Weights of a small mixture-of-experts language model, trained from scratch on English Wikipedia: width 512, 1147M tokens.
Below are experts of layer 7 (counted from 0) of a mixture-of-experts language model. Rows are named router (the router's row for the expert), up (a neuron's input weights, with its number) and show model dimensions 384-447. Each number is 128 + 24 x the weight over its row's rms, rounded and kept within 0 to 255. Numbers have three digits each.
After each expert's rows: a language model's description of what the expert responds to. This comes from a sample of Wikipedia text that the model never trained on.

# expert 47
router:133152137117083135130133109127101194130121154162187091132097139127120142076151126136065151137142113142115118096096129082121129121155090160134116084117090092144114096161116143099115136134119161
up0:129075133118121116134164131137143132126094155155177134108146122151162119116145091131166119079095162131120154139098103105151141157115100117131109169117109163103118089148092165090127126150134137
up1:116109105138148114108180073144168108119098158144158145173100140192167162147125161081118109082177128123150168097107124106106117083097160117118092157104129111129148143138103107116135119156158112
up2:115136166101112140143173134111154075157118097095194115103094118094149147140136097135112086123170147140077094143130141116123116164151157184156134100151092117133167133139118143130145079157102127
up3:110152147127120172140164124097171146158143130153119091114078113161171101114150140126093127112170131134138107070152116123123144121117058111127161098135107168121108132144111128072092098139129111
up4:187111138099160131118142137085076166144081143137140096129137103175164125133076102134134158112126133117087125169132090167131125130087137156132149115159117145138086117138125151146133147110142125
What it handles: Coordinating conjunctions. The words and, or, & and / joining paired words or names, such as Town and Country, directly or indirectly.

# expert 34
router:135133141141149154124076141131113160086110135138169100115116154127104125197126110122140107090139109104144124105149160107129118121121129190127091140126140137097108119118146108131117145117089143
up0:145118108085102143096121148109115141155133120116108110162124170136121093140154140113101101139118184153149124104126150171106109153148149157149127179102157112172112165108161151159103139139122128
up1:133115136158157131127146152104120131104181132160122111153133133108140110126139139107112127099138169120103120127151138118092170122093130140142101120120146153109137146153128131104130143160115142
up2:123142106125091155126142150138110097138134142131113166068122151133149115139127100156116129139134104166140133085109149124110129182068145109122167110166085083095095146110185088142127147124137134
up3:102099143166101123144131178122118187131139161111127112087115130136125112089129140121133083118163087120089113075128108147099112134140116175125106110131145119155114122117163083118157153153088116
up4:135113081132075145107114124138131112141087160121140110146129128155166149176174079144106129147133092151112133116133116140126144185118154152080192155132103109128138144137138111153122161092119127
What it handles: Prepositions. Prepositions such as in, of, for, by, during, throughout, often right after institution names or nouns like member, part.

# expert 10
router:142134113085086132095127146139146154100169169122150136119166102127118110119126140129121099131137129124091146146100125112128116138117157149094114129117102107096097151108111153126122145111107154
up0:136119103118161148157148148159174120112162134128115157139107146174166106106135105150130124167124125152125126173106151149096114113119113132117130113150111149096105125124133128119101178130124107
up1:118177115165131137137124097106112149138109148122151171156141133139143100144117156140128106123145101133138092145113142157087160079098152145119091082128081088153136153092134093106095146127152147
up2:084088084166123121135159145146155138137139150099121116120163145123114136166119122132133150135153123141105111154125120172132158156123099119147134120205072166111135104135138121118085103171115113
up3:099183140140137112138148124113107064131115141130108150109102141116105119136145103149093111142099105202123173139110094183111083126119150123130151142176090170161123118077152150138135083087135146
up4:116142108090107153127118116111132089128130145090107125106140145150088167134158103158061095178096104138146155077161111099120123125139123148108108087124160175090102161140114104124117116128078124
What it handles: Line breaks and brackets. Line breaks ending list items in taxonomy, awards and see-also lists, and opening parentheses or bracket superscripts before dates or notes.

# expert 41
router:144128114103132142106110117115145136135138135128140098160114177151112146110137078110148118068135119157099165141123138125148119154109135121122128084107125144138142169079126146148127147124145097
up0:095115110135105122130140149146077140156144093199148158146087173151134130149155127140065139136122107134124124152123099089137163106110117142108130119095122115158116128124119161087139122121123161
up1:175114115131113100126152134141129088119092117124137158101146118117116082063133169093132096109081144133151127139109134104130151164124153130162147171118132091131108120126110114104095083133108138
up2:184139116135135109130133166134072143152144163118161134139130178146090157147138097175112114085128141165072138128145158083112102115119108121126160109129127121112132128096165135153158158100137119
up3:185148110121127155124175132138108126168113121120151126096119101116132164102141105147102124124137136123092148144091125137089107083115146137122084127141139146071148153165138122106113110135097092
up4:134125142093145166131121109140095120120176106116116145132126203080122131116113125133144122108166105162163165127140093125094118156135105099088111090154102123153129122140118113119073122146124128
What it handles: Taxonomic and foreign name pieces. Middle fragments of binomial species names and South Asian or other foreign names, such as Ambystoma gracile, Muthukumar, Raj, Vijay.

# expert 0
router:102162129119130156104105140149060149110116147150136087122131170135132166132131091106069096120161126113100127093131139088122163150099180148129130113139119106134158127123119126130097132067128103
up0:131164116123099127124153123171124140136132092153117101163074142141106127126124150126133121170111109129110122087149116119121157155144123087109119137155104126091156151125129131119158166162113133
up1:100139152132110126163138095125110116141135132131127121122130159143144118165094145099110161114129135124126088161082152133135176134170099116127134151152132110123155062108131112118131113137147110
up2:105108115094105163107127150120116115094089156131109131118111123127141088123140109079152135070168170146109112147157169147127143125158109138095141150135152119109124128123116138115102129154104093
up3:171170117136149105153132147137123130153129182134157136118079102118142124137090094127111112134091107157142153110126145134187153124109140138128113108115075093132135160082137127105095078092138083
up4:117105103107138102169136117159087128129144130148089149138124152123140117141084127152118113070108153133182115143131130118148078110140129152129126093129106136164136143101089087143137163099129119
What it handles: Common nouns after determiners. Concrete and institutional common nouns following the, a, his or their in prose, such as ship, court, room, season, town.

# expert 40
router:127142121113068122124104158146124148152111106143104116105134245120089155135129120067121155131125101093135120120110108171134139083102128130098129114138121092120134138129131142139118168122090121
up0:127111159116140135167160124096145142167125101132142190127132158163137096112109102130119130116132124109120123108108117144113141101086124159118137168120121081134120153105116125128116141096116157
up1:117143094152129129114100145115159148120165108123126083120141139153118139140148161102141152149127125109124158134096113158126106124082130127123117121131123145130122107165123085112153136090102147
up2:139135137069092094118145141134148138132119108116093134120162138150120106097094123122090117149135122177118134111091136144162140144154134144065190151111115119071127157102140116106161115094127093
up3:145104128104115130128146166117149196142115167180129126146116161134195114161105119123132135145121122139112095135133105073147128101113150124106153125118147112145094107155097179130143147121104113
up4:153157141104075109105124093133094103122120071152121163121131139176092166116122129142127130132125130140115119160120094158120140116096138116143121111137120126122122160120135142167108089077133093
What it handles: Colons and coordinate numbers. Colons after infobox field labels, and degree, minute and second numbers in geographic coordinates, plus dates in tables.

# expert 39
router:173136106171101141120093110167136127102112171117138095129112114129166173118138109105111088066142084103117152125119178114105169084119155116092144134077148130119186106122187118117111145158128144
up0:149144127194116128113126121127111165115143108149093101111105091156127130123142158134096111098131100171157167132138127100109079105101133142178147098110126179116118138125099128074147133140119107
up1:114163131135129157094140097087114137146130157132110103158152128132150134130122118135149087092132141115130149140139098139146167149107144125185155151096110127124089133084161157149119162152139123
up2:097129146119123125134101149135153108135116147178134150101117094125141094168183131092117089139170192126097184098131112117116146147117101143122121124089139161155115116080178120150137134153102130
up3:119131129147109120086133131106093146145115138151116106082128118170103089123145123156125120141133133106153145118154123125141113126109135094098117131096117150177109108131154095085106146141104096
up4:123130117162118120133099147151160155067152098113149106128122136053103158119168139170179122115085159142106125130139131106136107112105149129130171080086127116171123102153118126128179088165123139
What it handles: Census stats, score tables. Words and pipes in census prose and vote or standings tables, such as median, households, females, percent signs, minus signs.

# expert 15
router:147141122122127130145115114140126138103123160127152118098115140127118148104130128110102158088161120121079098097094125108147133105120112139099102082136174094137102142122152125166118145128136156
up0:141102092101095115122143116172153128118094155110136095097146106135106127126098143125133135132074172163092099164117133116126129162157108146121176147092164124102148099159084116165122160136139128
up1:171120140146118124126122146090119115153085139079154164201134110140157182133130129122157114127113107132110142073062169114171084124130133136126177139131116128109098115113149153156100130117139151
up2:106111106113122161115190140157159146133132147090174088165139138134127113144127102073121077152175131128152132148127126146124124134117163143108106120097112139116143137140141162112141138137108145
up3:098095158160137140102120104111125144087144113149119185096129142163149159147122150146120113199128117124128112134103164102107155133151109143149142126125135142133125146121116146129170091127151098
up4:152102117129114108154164116174107138095108160072117097160134150109154099127139163138107119113157124161133111149146152126096132098143171141152137103114095138165142143151140122157165137126101140
What it handles: Clause commas, conjunctions. Commas ending a clause or place name before and, but, which, who, plus and and sentence-initial He or She.

# expert 21
router:172150145095156107098139112129081123118102124163147118158097159120110135120127181116139151102152125153112127138129156155149132120131101124135137128120120152112123116138128125110125148102116130
up0:109140105120079183134121101123151150126159131105159114102138148075184149126150127141147132107112124142107144104130135088121147108087089087143126140155177100104130132152104140098098138109132153
up1:124156123092126101104124159135136124144128112115095102121166060109119131156145124148124130082113109124141126147120101109135191139148115098177159126139122140076106110096099158162147120162078119
up2:152105155090077138140106072102171151157143106113122114162096154171085117139066179133114149090116158139112143111134116121114154109104122091121120127130122121129068166126114133155169132121100137
up3:123136128145146123125157116152100137124121122132125105090175116091176123129129109145127115130154164121124113077100148164125148160148128141090085142115125160118156090146087121116148138098120102
up4:135123149152140136085146125133098153095152132109108103174188113113114105162100158104161140126101115134137172142159148115084163142171127109130100178141096137129142103108069106107114082126128134
What it handles: Descriptive modifiers, semicolons. Semicolons in lists and heraldic blazons, with, and descriptive participles or adjectives in botanical descriptions, such as furrowed, blotched, leathery, white.

# expert 33
router:142148104133094145118053116148098136144121090122144110201100165129101149123098096108101137132168123102073121090116126120157088104067128177113131103096143139068158115110141144108137154103150139
up0:169149184151161075130121130171146195122122113126169155122148117117079137135161141153110081162153089106127127084084108111147156105127073134169119133133136151159164120095135128134121152154138155
up1:136151126116169151130103091127171135101126140134149141083085140138158088146159137098090128139120150097108121135125121146121167081114129138102113188155174139159093130093103093161154123101143099
up2:112140065120102096148120109119090138117109117134098161112104146129163111139179111080105126141136126157124142128126132135118114161125115148097151109111167101075163124090159120163111119176118098
up3:143179122116099112142120120059115132107116148084135094149138134114142088174166090147120086136155135116129168132115104128142113159052147117080143116121148139134135153108118102065137115118171170
up4:163097097163120134134111131117119104157124110126115131143125117159104094127163100162152160124087141135079145128153148094164105120143149103111098127133119105125131118132174099093147152115118140
What it handles: Blank cells and prefixes. Empty table cells in election and results tables, on/off/out, and first pieces of split verbs such as rep(elling), sl(aughter).

# expert 37
router:121181122125103130083085131146127147114155135152126060156172216115139154112110128099084114098117129133089126120115147155094130152131161129138112121160100127137106106132145132116100129105114094
up0:149112119155147125124134105103159159145146134183117105133125124124124110134072128090151161072150123135123164103162161157116130152104121122130140107137136139113157149098125144108119132110109137
up1:134156105112159151168131080121146125097153091172051097138109086133130130095147066112202152144143131177120128140147078141125112116090151134134097158163102151116139127142151148118128091170151164
up2:126130159115133135110079091137157146155121115111153095099157157119140105152113162096128143125084115100160125162169149121086143129109106103138135109132121118111120091131094157108148116146131148
up3:100118136109091131086108119128138146112149089120121102137148188114107099121176111120126099122164170111137131137116144128118118140136162102158117118115125154126144119147104124113058088096100100
up4:109175147127093135136147090146140143105105078109097160154186109105114151124129111176102148149114161082122107155116145126143102149077148127133150157125115125133112118125133140171109091163140146
What it handles: Plural and Latin endings. Word-final suffixes in plurals, taxonomy and foreign-language titles, such as -idae, -ensis, -aceae, patients, cells, German and French endings.

# expert 8
router:125183121125093168078124107113116133115115122158115056126147171126156136157098151119150091066114148103138135140135131132126103082138161147111107095136110079108115118131101183152086141084142121
up0:170123135107134140132123094122094148074113129111110105102127125096159143116110090150096102086095167125140122091138106112162156091098113137139135113135116129137116117110119127088066088143098123
up1:113121110121133154137109114152110087125127122138165112131177097139117185142092131168121144119148150169137142138139137128158115133108116107113135070097141155120114117099144107163098118118126123
up2:149143146137138125111168130140180129141126083116093109152102141112145150081110135131129098082141114101111090137095119144122147139163126127108128099196165067130125106123136103169105155091116125
up3:112154148107105109147133126063157152135119133108159165108203150118109159124145122115114114136139176107132121116100134153134159115112144119122148133153169125134157142130064162101107129127111122
up4:110183119082130114144105163149108130115128127170146136154138116127119147117100123146162132144100120117139156157078119102105123120147146192125134138116109143144158126105114181156114122150174159
What it handles: Mid-word name fragments. Short inner word pieces like ot, at, il, el inside rare names, species and place words, such as knotweed, Pencil, Allatoona.

# expert 31
router:168127085135107159113136119166130147095106212160165091161095136101120140187121153131075084086129187131141150133094168107111148104087117153098129084117113178065144113118157162151125128097127138
up0:118141085117110128126086139110130123083176103169111105109141141142111124121140156091199130153105098149134140112131120118147136115104115154167132090081090129138120138154113075084153102119172149
up1:147169135091146130100140186075088156095115121114124124124134132122132093122146175152080102111123120144186192084121148097100128135126125162137154132139183116083157163099149131141114127162135108
up2:100149157122142117121104126092123138118182125128125129136096115143127101091109171139107154128116090161079103139097107105069144130108131159121159149116124106112106089135145131114131133130136105
up3:156101114087098108118121111119121121119121106148147081122104100109152152113138112142133117141146122180148167096125143128169155112129092102071101129104121091143150116144197145102094120143117142
up4:145112130155131132111098138147135135130075131138119133136085150140111111142129122144141089131103153111107136143130094151152138099105152140088072119043117147135121151120097101140091128158155151
What it handles: Definite article, possessives. The article the and possessives his, their, its after prepositions like of, in, to, often before first, same, own.

# expert 17
router:132168136133120140085082133101091129088137135133144120133158129090112137176098112109150136108139130126105134136146129155172149098091161144121095109111141116103127152131157120118119120114117088
up0:146152105109118119112147148179155107156107122160139126133147127147157132113134106130139117137133147132105160138144130152085134137094100140153117118142151141097148103122130158122118117138158154
up1:133093125144103160118058129132141131135106133144121126116152085127101162132154184104108192103126122153138159081132118121130095140155104123147110139128120108144148094089175135160084132107133141
up2:124133107174125096111068126095101112109126150150119155118115153140130094150103146124139121151079143121122120094118115156116096116140119153122081172133099099191142092123172073093166151132106106
up3:140158121153150101163141094094127134097107143163112095140136090142166137124123162147183128155138180100159116125097155145142149153163143151111111119131140183134192119109099094143091135101148123
up4:136105131155080113153121092143155157117172183112149127093119113116139094125109081123102164128163131142099123098147131116155165130121182129115169087168157119131091117117145161086133123152135164
What it handles: Numbers and counts. Numerals and number words giving counts, years or minutes, such as three, several, five, 1643, 64', 22.

# expert 2
router:165158138118116149111108130155075158092115168157142110135118161128122167176083128091129099118126136097091136111134099143095140126111158132089088126096157123108167133136150126148119140131119098
up0:155090122125126119125139130142107113097141139128147148138119139135140123144113159161152107080150138145117170140129110127158096149182115129133098088133113162099121084129145106137111150140126121
up1:112149129142128160100087151113090148081105137161108198139192160143120129170185087120138125145100148147143152090142135106089125131119120135121078140111117143102157124131160128128116103118123137
up2:109156166114142155124114138116130160108122132111156120135124162108111149142160149171156111106134160065151089128081128115127126147125111132067126133158126095120123128151157128131120147104150144
up3:126147132113120127104126126123108133139089146130127157094127146133140120130141099113183055135156094098090086116094122130093121130101132145113179125115129129073098115157164111116110117098113110
up4:112113146150097138135120133122154131152120114087145125081151106099140171140125112130116128121131105142125117145147137091095136161095138107071199089137158123134096100145117133132107193117134109
What it handles: Determiners and place adjectives. Quantifiers and determiners such as other, all, each, same, and place-name starts like United, New, South, plus degree/minute coordinate symbols.

# expert 29
router:150111099136118144159097159140165133100125148149133120149125149119110135147110101110125122084157177141082115106152141100158173132129138138121130142140142165122183150134113155116135145123102092
up0:112087125130143141111137137124110148140125146118121072111144137163112132132130120129146099145159118109180067138117125113106117118123142104128137104128142151119115149134103090112157128120116129
up1:156135134111151113142129094125168115128113148130088154074122085136132127108137171069174184114129120088116166089131118080157107136119151110108113117133148087094148114135138145171099099120111111
up2:105112094133100149158154088153117126133138133136096102103134138114116129136101154181095142140108121127122102100171136142141153119092157104125088124131122126133127141141112184123142126104159112
up3:147167124175123148173146172128121094105114123103124149137117144111103090139092122086157113098127148098123116116120136105121101126109144129139133123108148132100138125138084124120104109130130123
up4:084159181129127146134110137117127151129115111120139127110093114126154178141122138128121164120167154094133129135108110119130112155099096149121154090107157111137142118118183120096084164101143167
What it handles: Modals and surname starts. Infinitive to and modal verbs before a verb (can, would, must), plus surname pieces after first names or Mc.

# expert 20
router:147096122163114126123152126162117144147118159133124120117114172138129162147081146121119128117126133162104131120124200077101147160137113126114118119131168073089173091088106133122126146084152116
up0:148151123141143108097116138129143143108121109131084090093110145148137141147162127132126093099094170136123121114129138114101162126155094117133093153132124147115114111103133138116099092117135119
up1:104121134176138134149138084149173133129116144150144123099118137117145158136111143133084132136162134102136114172120140153111089099122084161136131159118114123139152124149113145167082146099148110
up2:097137158139135147112138091125129117145125120112104114202127119127129116167085129109113141134106137111163155144134139107075178098131087117134097146122109156142130112115065118109097180146088111
up3:114121108124144145157135145097102132158092148164118179161115119117144154148171128132147119133094100151152138113141123119102121154198088135100153144112130167167152115123125115139114090096127096
up4:169133131123131116140126145164117120152128109150122108078113097116149146114125100096145114140108129117098106153090110121099131123083171134158111121104152155129150141123092135152132150114164128
What it handles: Table rows and line breaks. Line breaks and cells in wiki tables such as sports standings, election results and asteroid lists, such as MPC, JPL, +17, −35.

# expert 7
router:084161167119160148109110123136132097119147140151148111151099150105146151127123135120119148111121093066138171088112127134103136118168164136111131126131196094104161153133139121106131153114124132
up0:133105151133127100136097133150143115124105155117114129103114154134122101128143121161117112155149173122147146141102133116168126140136139138167115137107102092107113110120091107129115121136118139
up1:153139131151106103141153099119129140122144101137101141138099120152150113126136123126117105093135142133161085181102167128121093096132184144127129094121147095163138123113133080112097145115154145
up2:112174154155148121099131166109139080099144116148122119155135115146077169148154141120145143158145127140103103110120115142105103139138126144158104145133095144146133129094120134135114099086153149
up3:128170096141119092090175163132131138104141127120131131142090086133129154150126113161130116176174178103092127135105133084136125114139141132119119130113130126165119140122130115158140132114114131
up4:107153129189166114106144126129125159085084118086115073162139153144110093190136105129125143114124179184151102105144102126130153150146141127109162135133115128129124137088142140106079131071131165
What it handles: Section headings, table cells. Opening == or === of section headings after list blocks (History, See also), plus table pipes, list dashes and currency signs.

# expert 30
router:126150121126137137107094120147130129090113129165099096124106163131105144150096128093085100105163148153080119142145140113149130099139104137123124146164151142077122118114123097133127157098089131
up0:160148140137129110131122113125149118090137114092097086121119115145120183101116109156121144132095121139142152147144115126139117138122133149114147086144119108155105100131144118117100155122129107
up1:089127136112137116086156075120130162131102149144096105133117119143126106163103144110105144116133144135093151175130127099100134095138149155099110104124108137116115146121120089096073140117129162
up2:059132129141091132081122113212080116130117109131074148121143136128163125168127061105121120147213101141116079125085130111090116139131149134140156155158178096128156154112147125114107148151140143
up3:133132136126106136132180112119104132127094141154149134143116116117146147140109140074145138157130149151136134111136127128141093186097123128106125109145127093095137103087127117088127100091103134
up4:119125110060148184117078141167106131113119139106105137132115110100139135150093109100088113101090125145131146116154159130145136121089146127122176149141094138116102144140129157146137118109178120
What it handles: Word-start pieces. First pieces of split names and rare words, often after a capital initial, e.g. M+ead(ow), Lic(hens), fug(itive), Amaz(onian).

# expert 23
router:135169122104157157134124116141102133090157141159170115161145125115103145126117160094108088130195155153152141108154116157109123157121118153129124140126185143129132117102153162175135171108108123
up0:130143157150114151134122113087145165134121127156142183150092149145103120113089119133174098109106127122135151104111137105121131157126107147149112115141108124074107145122095128146092170080111143
up1:109169139108139117108094151134126111147122164127130109114128170123127121098122104170138114112124126106090144112107092097126116078133154101129142124062136154097139117110149114142127168111115129
up2:108131132101105143125123162179083092143122123110117119138124135128144165166067180133150131113127119123117192145115138122183116169161121125134141152113138113133144168126112152139078081112170144
up3:105130144133131117131096140130136154089104115129154108184124139118111129182089106135116116109131129151120121153102127126157158120118133167115138162149110134158141098140086151112119124101118125
up4:142144129082106100120118150144109143139132147102114135118130067148149096117153140123143160145128143076050061123097168124131108138138137161142131091140125097108111110123117143158157126100094150
What it handles: Table column separators. Pipes between cells in Markdown tables, especially header rows and last cells, and |---|---| divider rows.

# expert 13
router:166132136119142136107097075129150197133164148172124109140106134122119153107178145102069100109118149124116152098133171121121154092144151144149118129099177072078176083141148139105153135136130130
up0:127093142180105164123128133160128106178151131144160124181146125129112163128136153138056115091098175131100143143161073111195125142131127133154171107137149064090134131119125128103140122111163080
up1:065165135142125152109112123103147156114126136099141115119138159100080143146090144113120139153159148106124151125144159143115146137085162149121103160099157136198194121110105119144116143105117139
up2:127097142110160142154121138145142142134120114117140113140114111143143123143135088156118105151101117142093124171150165140119150122102144142102082146105166120144152138164107125146146117116143147
up3:123161184175148165147179116155093138125083113137114121130118128185144087173153157084138137149162124129106096096156171116110082109137105095102113105126143093100166122128119094136133141152127122
up4:093137130086141135107127094102145144115134132066135128144116151145095109137091134140079093133146117147155143119121101121125175147101133131103116119108125133131138163108126097147175141129118152
What it handles: Sports club names. Words naming sports teams and leagues in football and other club contexts, such as FC, Rovers, Swindon Town, UEFA, Cardinals.

# expert 12
router:112171118143132138102097132146109153118104134135147121105097179112094143172125104134123117112148140093131118093120187102096128118125135165123147128123172118099118135123147126138131135122115142
up0:120114102128123096115128111155168114137134134106154122112140125128118133136157125115121154108102122165140103112146121156110116116143119092138121147122147099156069120158145124121109092126117125
up1:156134089141099138140117129166156104119106101140129127124146115117151105159118102115104167108145167104087113142161130155140117163119174125119152071108117129125127144126134127127109154151168154
up2:143149147154122113141058136133145132145108125123102129107124189123137138147152115123139128147190113145080097120120139124127175136136139131138175152135160153130123139179140102091120138098109115
up3:170119171157158148106093141164154098112123144126100132140153136099117091165135109101092153131109150089078072131111141128168106151127130098138116130126154097146160141130178119127120114099135137
up4:134133130120102140122121162119176181147118114126137098129128145110110092141119094121118116154177122142127105132111124117125130135165165117136101151138122142145103111155143114152092155141044143
What it handles: Prepositions and action verbs. Prepositions and transitive verbs that take an object in narrative prose, such as of, with, by, took, remove, announced.

# expert 9
router:122162106124108191133082134121156162105155138134124097134126125109145166138105091124109154099103130146067123098149127132137175086140161103149125125156170118100175139103125144140104138135135087
up0:170126096052111134159118138140115149110130103114142186145119135116096134147121127157140137105147101142127109096141140154100130168117139137138115140081066173121117160098140090101135175110131167
up1:163106116134138119064110147093118120113113129132134145094134115127159081179156141153102101098124128134118127144151103088160095108162124151101185137121112165191130136131174106144127161123098086
up2:122168103146157148122127150144143142131109115112137120114154129138116094125131095158147162118136119112135180094105175117148156100101118093159131150119179168122141158157152135144135142102114127
up3:152164104126152103132114137135172115149177110157115097106110107130176178156124132137153160123120102113117118141080115126141151194149157167114100145151121139103158109133154169086114108108101121
up4:127145111132109127100122143154135091080106153115158091148114079133162131129085133153151154176128187176122104132090127149116077107091136107148128140143131098128157126118091129135115141132128086
What it handles: Personal given names. First names and name pieces of people in sports, film and cast tables and lists, such as Robert, Michael, Justine Henin.

# expert 6
router:160147133137138124131074083133127135121177137123128113141175192121107126136097132096095142112104128148119147133151159116138157109097137174127125135119166086120144098132192119129132152080107085
up0:125096161110172165153119132165112128134121122112143112129119136152139154104139127126100130095147143098143069139126161114170168092160111125108115157156148090109101103103101130117093173127139120
up1:147088159113127148111070159082132094136121102092145093118123085153151142143168138114142112079162139140100150122101099125116159100132139141115137127150114116105153135133121130133119141171110112
up2:116147142129156163101085139142126084113137142104119113141163147133098121115147113113123122125134123109087156169122092118131160109105116108109110117131109087144098137144128136142058145129114077
up3:115152139156131105075126069077124156171129138126103135142162123134103133130149146084110144131130149101152167114094130127164137145104122087110130070172102130102126140144111088142130119138118111
up4:103095131109096129095103147134139119149118112132136162167167111145100134180123134113131119108135123113132166137054155129125146124075115102120121136133129100143137130071168111114130137125075141
What it handles: Numbers in tables. Standalone digits and numbers inside pipe-delimited tables of sports results, times and scores, e.g. 3:35.10, 7–5, 0.

# expert 35
router:142163093101117128122106141124091139149124159142125098155099152088105134147136091123095107090128114164087114103099162126167127132106149151087065168140117118157159124134141150114117164117146122
up0:168129175146122131107108121167113099135120158137168113133135147115152117127124113126117096124127166119116140145153140101170106162134103068130128106117147148151137146129115126110139099169117124
up1:146091123122088147135133143131088158070133134112115091084113163068147130138125137162129133126119141125100134130112125153125152107170117103163156101154131123152100100128127111158153113153125147
up2:163134102115103105132150109173154184113138111163117173124110105069071145111145137109102084177171152120102116135090122140131105134117131118116124076150120089129161112152104158098137178176118174
up3:141158098146108082134094146137092108138094165128150177101158096098101139086130130116114151159168167160151125147123138153143121158116131074124097105089111155150084111139116144125122129149137104
up4:187134100112132103169095175134116117106129125114113145102113145127135114156099108155134137093129103156119129072127128166122156113135134148136113122179137120146109092132124117146171086103145124
What it handles: Decimal points, heading closers. Periods and commas inside numbers, ISBNs and abbreviations, such as 14.683, 2,216, U.S., plus closing == of headings.

# expert 45
router:145165122117062134113061122144150151094145165147160080113108182116104173129081137082079116112124111153126127097122115140129131081133161143121077134119147129088097128119137143122126176098078137
up0:088096151111117137100145123118124103143148132135111146117096111172096105118143105119123118143149101102103148113137149125107097146125114140103160113114098126172136117163110091166111186173187170
up1:120102135133101154118117091094132126149116180144161103120114141126122133118142177102132127126105135114113113135100086132109170143138160120100121101127129158133105061166097157117104132129190157
up2:121112103125112123110148098141117136126159136132136118093161115069110149175123153138098132128190124103105166127100131129133110100181149140108123138101190169100102118117113118114130109139118084
up3:119144141133124087115134138095114127100112126160142109152115073159155140116123118106157112076126126134081129123133128113121100140117141097153096156195113087107069145143113138093106116133150126
up4:119130118158119145069123129101132145160114081131127118147114102091133153108152092094159120176071103180103131151100126141166084093126150130137081132144137148132133102104146124096123100117143109
What it handles: Place names. Country, state, city and region names and their pieces, such as London, California, New York, Anglesey, Stockholm, Munich.

# expert 11
router:137120091118129110096129128149146149098148132143121119144078169104107109109069142097096150104109110083161108148127183159138156143121138163126105137070179093134112135125127119147129153134087107
up0:140134090087095145152137143134147153131127071087164160166141130118140119112085077124159144111095097144152142162113137138155102107116119128135136116138127124137110098087159128068142129113138091
up1:109101120115123117124116124136132149146136101124112139126132087121188120135124092109158099125135149129130117185123140125128146137142112110126177159162105129115121087160117096088127111123137141
up2:101156156114131125164101138108105178078146113133116134133133148101113082143115131075091115145142164132117111113164107120127123080109158156132115092124119087069143105135145072114150118151156123
up3:114125148102146118170114068137098128184123133137148107157062092168171176132183131160108105115142120143134118166093102083101137142144143160139138124088109122140178095129159090118146136146148155
up4:140075125075103126130119085119128168145118132148114113116129133123132152120111126146167129108135132146102110101141135137152147113115152122152139113164100071120109148107139114115125166149177082
What it handles: Table row starts, codes. Pipes opening table rows and country or position codes in sports tables, such as FRA, AUS, MF, DF; also titled, called.

# expert 25
router:128154123170153172103070129148127129124101137138156098132110174092076168129108117121113126084119115150136135104145138082118157140109161147132132138123129135114138081089155133088091131042123101
up0:118111151120109172163140154100111116137115118116123166165148116167143139099134162147115138156102103101120127127113130125104124096152152142115121081117093161151105117085123169108133098133119150
up1:104160106115116130095124111151166176113099121124187160134135178116120160097108089152128119118105098109152107136111140132136164155108108110168108064125106144118146128139148187149099161117145158
up2:137120110127117127162159085086135127109118156158145092150141108159109129124145168142104140135138149105117111159159086127095102134150110128117102138122145132145113140149122134141097129123114162
up3:071141108169081135127110100127100141109145093135097131087124132143131109147136086116151116122163156092124153165163114173146113076157139111128114133125167079106170120083142129204090129121105140
up4:105120096139155185142108183144143143132152106113121090131153084105105093101130139174138163137090132143161137127121123113115171121137127162078115130134151116100089120103126053153156143094141076
What it handles: Domain adjectives. Adjectives naming a field or scope before nouns, such as national, social, political, international, military, evolutionary biology.

# expert 18
router:155156121134113140118106149126087122122106122157192098146105135145092125167161150111136173109147113151112132136156157108137144079093160184117166124110143146101148103102123128152113155111099122
up0:131108132113149145149106140139100154154115084119128126162165140084095133154157152141105145131131133135122141128161109124155123136158107124154117091122111088120099139150199150141093147120171123
up1:108197178137087121131129148099119145163124143150118138101183145084153111142125142128117130123122150137110105148130111173102113098155152137118146155125117110138139098089097136109075155105141183
up2:100175144170106134122086114121138102149103145167139145076157117135173128133155115112089117150156129133104116112156148111096148092117126101104119098144092108140159136125134122144120132168192129
up3:095094123121132154117126134135101127144159156144104120148083127130103117158136153128133125165162152137136102129113126103175158148085122139131119144092140085105157123112100124161097131151082110
up4:132145136150147128123154140103122139111170093119133134113128179149148122129126107117098196124113106125125148154109059164141160099107167090077108174102124113113135094129162108154100136121136142
What it handles: Prefixes and pre-noun modifiers. Word-initial prefix pieces (re, un, co, non, dis, pre) plus an and adjectives like first, high, free, open before nouns.

# expert 1
router:155135112126096138111139141125090133095114122144137132205104161106122157112096140076074114138120128115107145145097136108125134126106149152146163091106140113084177115119100131119129132130120091
up0:191113164141104131127116158074150128098120123133130137140112140130117141143159130082105114143160128117126150145140124130123127081092134121176115078136142116121151168142165109133151126140134095
up1:162194084137092104097126138127134111110114149093096092122124107112148100097108077151120143129162134132106158127087195100117139139153127136132170102155130109131143085143090140130111130151098115
up2:141083096107088153131133107147140115133111159126149198147157131123135127099107085107131096144138097151107119150099130097140138118152106129145159136099143147100122140138143157122118138138093090
up3:113112159084093150108078164137071145148118123151101140159144101132132130135120113133145114122095090131136143131124120105129142123111085128143083102145108153109164118109156131124107111124115143
up4:098129112107127092111120096127098137114112162158112145139100092145132103151093096113112115136122145136083132156134125103131140127071144135053148185134131108093115145127137131166132094147162147
What it handles: Dates and closing parentheses. Month names in dates (in August 2017, 18 Jun 1911), closing parentheses, commas after day numbers, and the metre unit m.